{"num_hidden_layers": 11, "hidden_size": 160, "n_experts": 32, "experts_per_token": 1, "d_expert": 416, "d_shared_expert": 0, "hidden_act": "squared_reglu", "moe_layers": [3, 4, 5, 6, 7, 8, 9, 10], "router_score": "sigmoid", "normalize_top_k": false, "routed_scale": 2.0, "balance_loss": 0.0135, "balance_bias": false, "router_logit_norm": 2.0, "router_bias": true, "scale_expert_input": true, "init_std_router": 0.0127, "lr_router": 0.00202, "vocab_size": 5660, "norm": "rmsnorm", "norm_eps": 1e-06, "tie_word_embeddings": false, "optimizer": "muon_variant", "learning_rate": 0.00928, "beta1": 0.9, "batch_tokens": [32768, 65536, 131072, 262144], "max_seq_len": 256, "train_tokens": 427300000, "max_steps": 4557, "dataset": "wikipedia_en"}
Below are experts of layer 6 (counted from 0) of a mixture-of-experts language model. Rows are named router (the router's row for the expert), down (a neuron's output weights, with its number) and show model dimensions 0-79. Each number is 50 + 12 x the weight over its row's rms, rounded and kept within 0 to 99.
After each expert's rows: a language model's description of what the expert responds to. This comes from a sample of Wikipedia text that the model never trained on.

# expert 19
router:72 44 53 62 36 75 58 44 43 36 33 68 24 48 36 54 62 62 29 54 44 49 27 33 48 47 41 29 50 70 49 56 46 56 29 52 69 24 49 33 75 33 46 20 60 56 62 40 46 36 51 49 33 42 59 52 67 32 47 63 58 42 49 39 33 38 46 46 55 41 41 61 47 57 55 49 52 36 70 49
down0:36 50 62 49 58 41 63 41 47 52 39 49 52 37 58 62 68 45 45 50 25 50 59 69 54 36 58 59 69 62 49 41 43 41 52 46 43 68 57 43 54 32 41 49 63 45 46 53 67 51 32 58 53 52 38 52 35 59 71 32 54 57 50 46 56 52 51 22 42 56 34 65 73 40 54 46 29 19 53 52
down1:51 45 66 47 37 45 50 59 34 49 50 45 53 24 40 56 53 36 66 50 34 63 53 41 75 42 46 49 50 41 32 50 50 46 55 49 53 43 45 65 64 46 42 29 43 53 45 58 50 53 21 42 54 51 44 37 22 47 48 41 80 43 42 43 60 51 49 51 63 41 69 47 27 33 57 62 45 50 65 23
What it handles: Middle pieces of names and places after a capital initial, especially H (H-ond-uras, H-amp-shire, H-ert-fordshire), plus commas and line breaks in lists of people.

# expert 3
router:49 40 64 46 62 56 57 66 65 57 39 41 34 48 53 58 20 37 67 54 49 34 51 59 66 70 46 40 49 53 57 56 38 31 64 44 47 73 43 84 48 50 61 47 52 56 53 63 43 55 67 59 82 55 48 61 32 50 36 52 48 58 43 64 40 61 44 65 57 34 49 46 46 60 51 48 39 47 54 58
down2:54 88 61 64 54 51 80 58 56 65 60 25 38 28 45 42 52 32 60 61 51 51 45 58 50 38 63 64 68 56 46 58 68 51 51 63 35 37 48 51 68 54 52 52 49 53 39 43 56 40 43 57 45 53 46 48 65 48 36 52 22 38 38 59 62 59 64 39 46 72 46 65 37 59 58 43 45 65 66 56
down3:41 48 45 24 48 69 50 34 63 48 26 40 34 39 42 59 65 40 58 42 39 55 59 61 46 57 59 38 53 54 41 63 61 51 50 60 68 38 59 47 46 36 26 48 34 28 59 49 45 76 28 49 68 62 40 35 63 66 56 37 56 35 54 40 50 54 46 41 38 56 66 63 78 30 49 56 60 61 50 41
What it handles: Verbs and participles after was/is/were, such as said, known, appointed, believed, and un- or -ible pieces in biographical narrative.

# expert 27
router:24 54 65 46 42 49 39 37 44 44 60 54 38 45 49 32 41 52 69 76 40 61 52 41 31 34 37 58 53 71 57 40 88 58 50 67 45 75 54 49 41 63 51 64 45 22 68 65 56 51 47 69 64 36 61 53 30 57 68 61 64 45 32 50 43 45 63 39 52 37 54 43 57 46 70 40 53 35 37 58
down0:65 47 14 37 35 54 65 47 47 44 53 39 57 64 71 29 68 57 51 48 34 40 45 57 46 54 44 53 62 21 49 45 33 43 51 44 49 53 47 52 40 50 71 63 42 61 41 54 51 34 45 55 36 15 45 76 63 60 63 35 42 42 38 54 55 69 71 58 56 67 59 36 60 33 56 37 24 48 54 64
down1:49 60 39 45 61 31 49 68 47 42 45 54 45 74 19 53 28 61 43 61 46 63 60 69 59 40 58 47 58 05 44 39 50 61 59 66 57 59 66 55 43 48 53 56 40 35 46 46 57 63 41 49 44 63 48 93 31 45 55 40 39 48 61 51 59 58 50 40 53 73 56 33 55 52 53 39 50 56 37 48
What it handles: The word the or The after prepositions like of, in, at and at sentence starts, in phrases like the census and the evening.

# expert 31
router:40 51 49 50 32 55 78 43 54 61 56 48 58 39 60 54 46 48 61 30 51 45 43 57 46 14 51 36 36 46 45 46 53 77 57 51 48 39 66 68 47 41 44 60 37 61 21 53 42 50 50 64 64 72 61 58 40 57 53 58 42 65 49 64 59 33 45 39 48 59 41 55 57 55 48 52 45 38 65 64
down0:59 63 66 35 43 69 36 58 54 53 35 54 86 51 48 51 37 48 27 55 40 53 49 49 36 49 45 28 52 52 62 53 47 51 35 64 55 50 62 33 53 65 63 53 27 49 33 67 38 28 38 54 54 48 46 37 43 68 59 43 68 47 56 35 52 42 54 35 42 70 47 53 45 37 34 57 42 80 30 43
down1:31 41 39 45 50 48 46 55 57 58 33 48 41 41 71 42 51 61 42 37 40 33 82 59 51 58 54 59 48 58 37 58 40 38 57 68 38 50 59 41 66 50 53 55 72 60 37 58 66 70 52 48 53 61 52 40 39 61 38 54 52 39 52 57 37 17 36 45 47 41 58 75 35 49 37 53 62 40 52 74
What it handles: Word-internal pieces ending in t, such as at, et, it, ot (Sask-at-chewan, Maur-it-ius, pupp-et), plus mat, Pet, Met word starts and the preposition at.

# expert 4
router:71 63 51 44 52 64 63 37 61 43 67 47 34 60 80 39 32 36 35 52 56 35 53 55 42 80 52 56 59 52 63 60 54 42 45 57 46 91 56 44 48 55 44 37 40 29 45 36 53 45 39 36 55 52 38 41 52 54 28 47 44 23 44 24 53 32 64 46 69 44 30 53 49 48 52 52 57 47 49 41
down0:51 50 46 27 47 50 30 57 49 64 49 47 67 83 61 64 60 34 36 63 58 54 43 36 27 61 40 52 56 65 53 57 67 59 47 43 64 58 55 47 53 31 40 75 53 74 63 48 60 48 57 61 51 69 76 58 54 47 43 43 50 37 42 53 61 49 31 62 52 52 57 58 30 63 42 28 40 65 50 42
down1:46 56 21 50 52 63 79 44 38 51 40 35 43 26 60 54 62 30 47 34 59 52 40 45 54 44 39 48 53 38 61 59 46 51 45 63 48 56 43 45 62 28 39 53 42 52 59 35 29 48 53 56 55 50 48 54 29 47 42 62 47 32 47 68 55 67 29 18 67 60 42 65 43 55 57 51 45 55 33 55
What it handles: Punctuation, line breaks and code letters in infoboxes and tables, such as degree and minute marks in coordinates, chemical IDs (KEGG, ChEMBL), and colons.

# expert 15
router:48 62 48 49 53 46 58 60 66 74 19 38 30 44 47 43 53 70 51 28 57 48 60 48 35 21 45 67 63 61 53 53 42 36 66 50 47 51 53 57 32 44 58 39 59 46 45 56 37 61 72 53 61 57 51 38 35 35 69 71 65 55 58 51 40 66 66 40 48 60 57 45 59 64 49 43 54 39 42 61
down0:72 54 31 46 52 68 47 40 63 20 62 76 59 51 62 50 38 42 46 48 56 30 45 42 53 68 41 60 53 59 44 58 44 36 27 61 44 40 50 54 36 26 66 41 37 59 35 43 46 57 47 67 47 35 47 57 44 37 60 53 32 57 48 54 50 58 61 21 38 48 66 29 39 56 49 39 37 64 55 67
down1:82 41 21 41 59 51 55 39 60 53 51 33 52 53 37 50 77 60 70 36 58 61 60 53 39 43 35 57 30 61 40 45 23 30 63 57 67 48 53 20 69 65 50 51 50 45 52 52 35 52 75 52 66 49 56 32 38 64 43 64 39 63 35 82 66 35 62 53 76 72 58 55 57 58 65 61 46 27 62 51
What it handles: The article a/an and capital A, including word-initial A in Area headings and names like Buenos Aires, plus other short word-opening pieces.

# expert 18
router:59 29 36 51 28 71 65 37 47 59 26 34 36 57 47 73 52 43 67 56 40 40 70 54 40 51 51 62 56 66 50 30 48 59 40 58 46 19 60 56 46 47 43 45 51 47 48 42 49 30 69 20 56 70 53 39 38 69 51 43 38 62 63 59 66 52 44 70 46 57 41 44 44 58 46 47 57 45 49 39
down0:43 67 34 67 53 48 31 57 58 34 32 44 28 47 41 68 54 27 56 58 61 42 40 43 39 24 62 47 53 50 54 38 49 51 47 62 58 65 58 41 66 63 48 43 53 37 56 44 59 75 52 37 40 56 52 58 43 47 31 58 63 61 59 45 51 50 53 41 23 54 27 38 60 60 39 57 40 51 40 58
down1:48 73 12 53 45 68 26 43 38 23 45 39 58 31 61 45 51 48 49 60 64 71 53 42 40 54 38 58 61 39 45 37 41 47 66 54 66 41 35 50 55 71 42 62 55 47 44 38 55 40 34 49 59 66 24 43 68 63 58 50 55 56 60 46 52 70 61 54 76 74 67 45 81 56 31 44 39 46 57 83
What it handles: Short words like son, law, San, De, served and by, plus -it- pieces after S such as Sitcom and Sitara.

# expert 25
router:49 68 39 38 38 53 39 58 46 47 48 37 54 55 37 51 63 51 53 47 71 47 65 49 58 54 39 72 37 17 31 49 46 40 58 18 38 53 42 29 66 55 59 37 43 65 64 54 64 49 50 47 33 44 52 32 58 62 60 43 48 34 28 52 54 41 60 61 49 68 63 52 35 63 60 69 65 43 58 38
down0:29 37 31 58 40 49 33 44 42 46 43 37 56 67 40 80 45 40 38 47 41 33 64 40 68 62 34 60 48 81 54 71 47 50 28 74 58 38 32 51 68 59 52 48 53 50 53 68 61 58 47 51 43 64 52 42 64 55 47 37 39 50 60 36 42 34 44 34 35 37 48 35 40 69 48 43 39 38 26 36
down1:58 56 55 48 57 57 66 50 62 46 51 69 36 54 67 36 60 67 49 56 52 40 53 41 55 56 67 62 28 25 24 35 58 63 58 45 60 46 49 55 50 42 75 82 55 45 46 50 47 41 64 46 57 52 48 46 45 50 66 67 51 50 49 51 48 26 59 32 26 40 45 46 58 57 43 40 47 50 58 73
What it handles: Opening parentheses and quotes, list dashes and bullets, and capital name starts (N, Sp, S) in taxoboxes, infoboxes and tables before numbers.

# expert 24
router:55 49 62 43 61 56 48 48 56 42 54 53 53 43 51 58 64 69 33 41 49 54 34 58 73 46 60 52 59 45 38 68 56 49 41 47 65 74 35 63 68 35 44 54 36 57 68 45 39 56 49 49 70 62 35 47 50 57 58 58 62 53 47 52 51 42 33 32 55 28 33 58 50 30 56 73 41 45 35 53
down2:66 43 53 47 26 56 39 63 51 61 35 46 55 52 62 49 44 46 34 55 42 50 67 73 38 52 35 29 53 52 46 53 61 41 43 58 69 60 38 38 50 56 54 35 62 65 50 77 56 52 46 71 38 54 55 40 48 45 47 59 41 50 34 21 60 60 57 51 37 43 40 47 44 29 38 50 30 47 46 47
down3:53 51 68 59 50 55 30 42 58 44 16 78 40 71 34 67 65 50 34 42 47 59 46 47 39 66 62 28 70 64 48 57 62 61 50 61 61 72 49 49 54 49 33 48 57 49 37 60 24 53 51 59 48 41 63 60 38 57 57 30 61 49 47 60 53 43 49 24 36 50 39 59 47 61 38 53 51 59 41 33
What it handles: Final digits of years after 201/200, month names, season, week and summer, plus scores and date ranges in sports and event texts.

# expert 11
router:35 41 69 43 65 33 44 54 41 58 44 53 41 67 63 74 46 55 29 63 42 57 52 28 39 57 51 31 46 53 53 56 46 37 46 53 53 50 39 54 53 35 44 32 75 41 32 60 59 47 43 43 56 63 54 63 54 58 52 46 42 68 74 46 38 45 56 54 32 54 44 39 49 54 45 43 45 72 61 39
down2:45 69 59 48 37 54 51 35 85 46 44 56 40 55 55 55 50 50 68 66 38 58 56 52 27 55 52 69 39 57 57 72 50 38 32 43 53 50 51 67 51 52 52 67 62 46 57 59 64 44 74 49 53 54 49 30 43 46 54 60 55 47 34 46 51 40 43 57 64 54 54 47 41 39 44 52 40 53 71 51
down3:45 63 54 52 71 54 48 42 40 48 45 59 43 58 61 37 69 51 47 51 57 46 58 60 48 79 50 64 24 30 36 47 41 48 55 66 54 38 47 61 53 53 59 47 47 50 74 49 59 42 47 58 30 32 62 72 43 55 63 42 42 42 47 51 57 59 60 63 49 53 51 39 43 56 81 41 43 53 71 37
What it handles: Linking words such as and, of, including, without, with, and commas that join list items or attach a phrase to a noun.

# expert 10
router:65 51 56 49 61 34 34 83 71 33 67 49 64 40 49 40 44 44 36 39 42 58 49 46 41 50 57 36 55 63 72 65 37 59 51 45 57 66 50 62 39 37 38 45 27 63 64 57 57 52 54 77 31 45 56 30 62 52 55 39 54 71 56 60 42 44 41 31 46 38 22 61 38 53 45 41 50 51 48 75
down2:65 37 56 55 34 50 76 50 47 66 50 44 71 50 46 41 58 60 57 63 45 52 54 50 51 58 47 48 58 52 52 59 49 58 54 27 46 25 45 48 34 47 60 32 42 36 53 47 38 54 36 33 66 45 42 47 35 32 50 30 62 45 67 41 62 57 35 55 45 80 49 38 50 44 20 43 40 57 57 74
down3:60 47 45 68 61 37 56 46 49 64 17 57 54 65 66 53 41 53 46 51 74 50 51 41 41 36 53 41 54 81 55 46 52 44 45 42 51 61 64 28 65 60 58 43 57 52 53 47 55 50 65 53 32 53 43 91 38 44 39 47 57 76 66 47 59 66 60 35 43 46 42 41 48 64 34 32 42 37 51 34
What it handles: Single digits and number pieces, especially a year's last digit after 199 or 200 in citations, climate tables and charts, plus population figures and track times.

# expert 16
router:65 55 33 70 52 26 36 69 60 41 65 67 54 56 59 46 53 53 62 50 44 52 49 54 44 60 48 46 53 55 51 44 46 65 72 52 35 61 57 36 38 53 54 66 63 47 46 64 31 36 54 67 66 51 54 50 45 50 44 32 61 31 41 29 60 40 51 62 51 47 42 63 45 50 39 59 33 16 59 63
down2:68 43 46 51 59 49 37 54 55 69 24 39 46 54 39 57 36 44 38 18 60 39 64 44 47 51 53 42 79 53 54 56 45 38 50 35 30 41 57 50 60 41 75 48 48 33 51 30 36 39 43 55 57 31 48 41 41 58 62 70 39 48 53 41 63 36 86 72 45 34 54 59 63 41 40 35 66 51 67 35
down3:54 66 49 43 31 57 60 62 73 53 52 43 48 56 61 70 39 37 49 65 48 64 55 48 20 60 34 57 57 78 53 45 44 38 58 48 38 55 61 39 48 68 46 63 46 26 46 58 61 50 43 45 57 16 62 61 49 44 67 38 44 29 64 81 41 59 71 36 71 71 60 53 44 66 42 42 64 53 38 58
What it handles: Plural and noun endings on words (s, es, ions, ations, ers), as in passes, locations, scores, and the s in loudspeakers.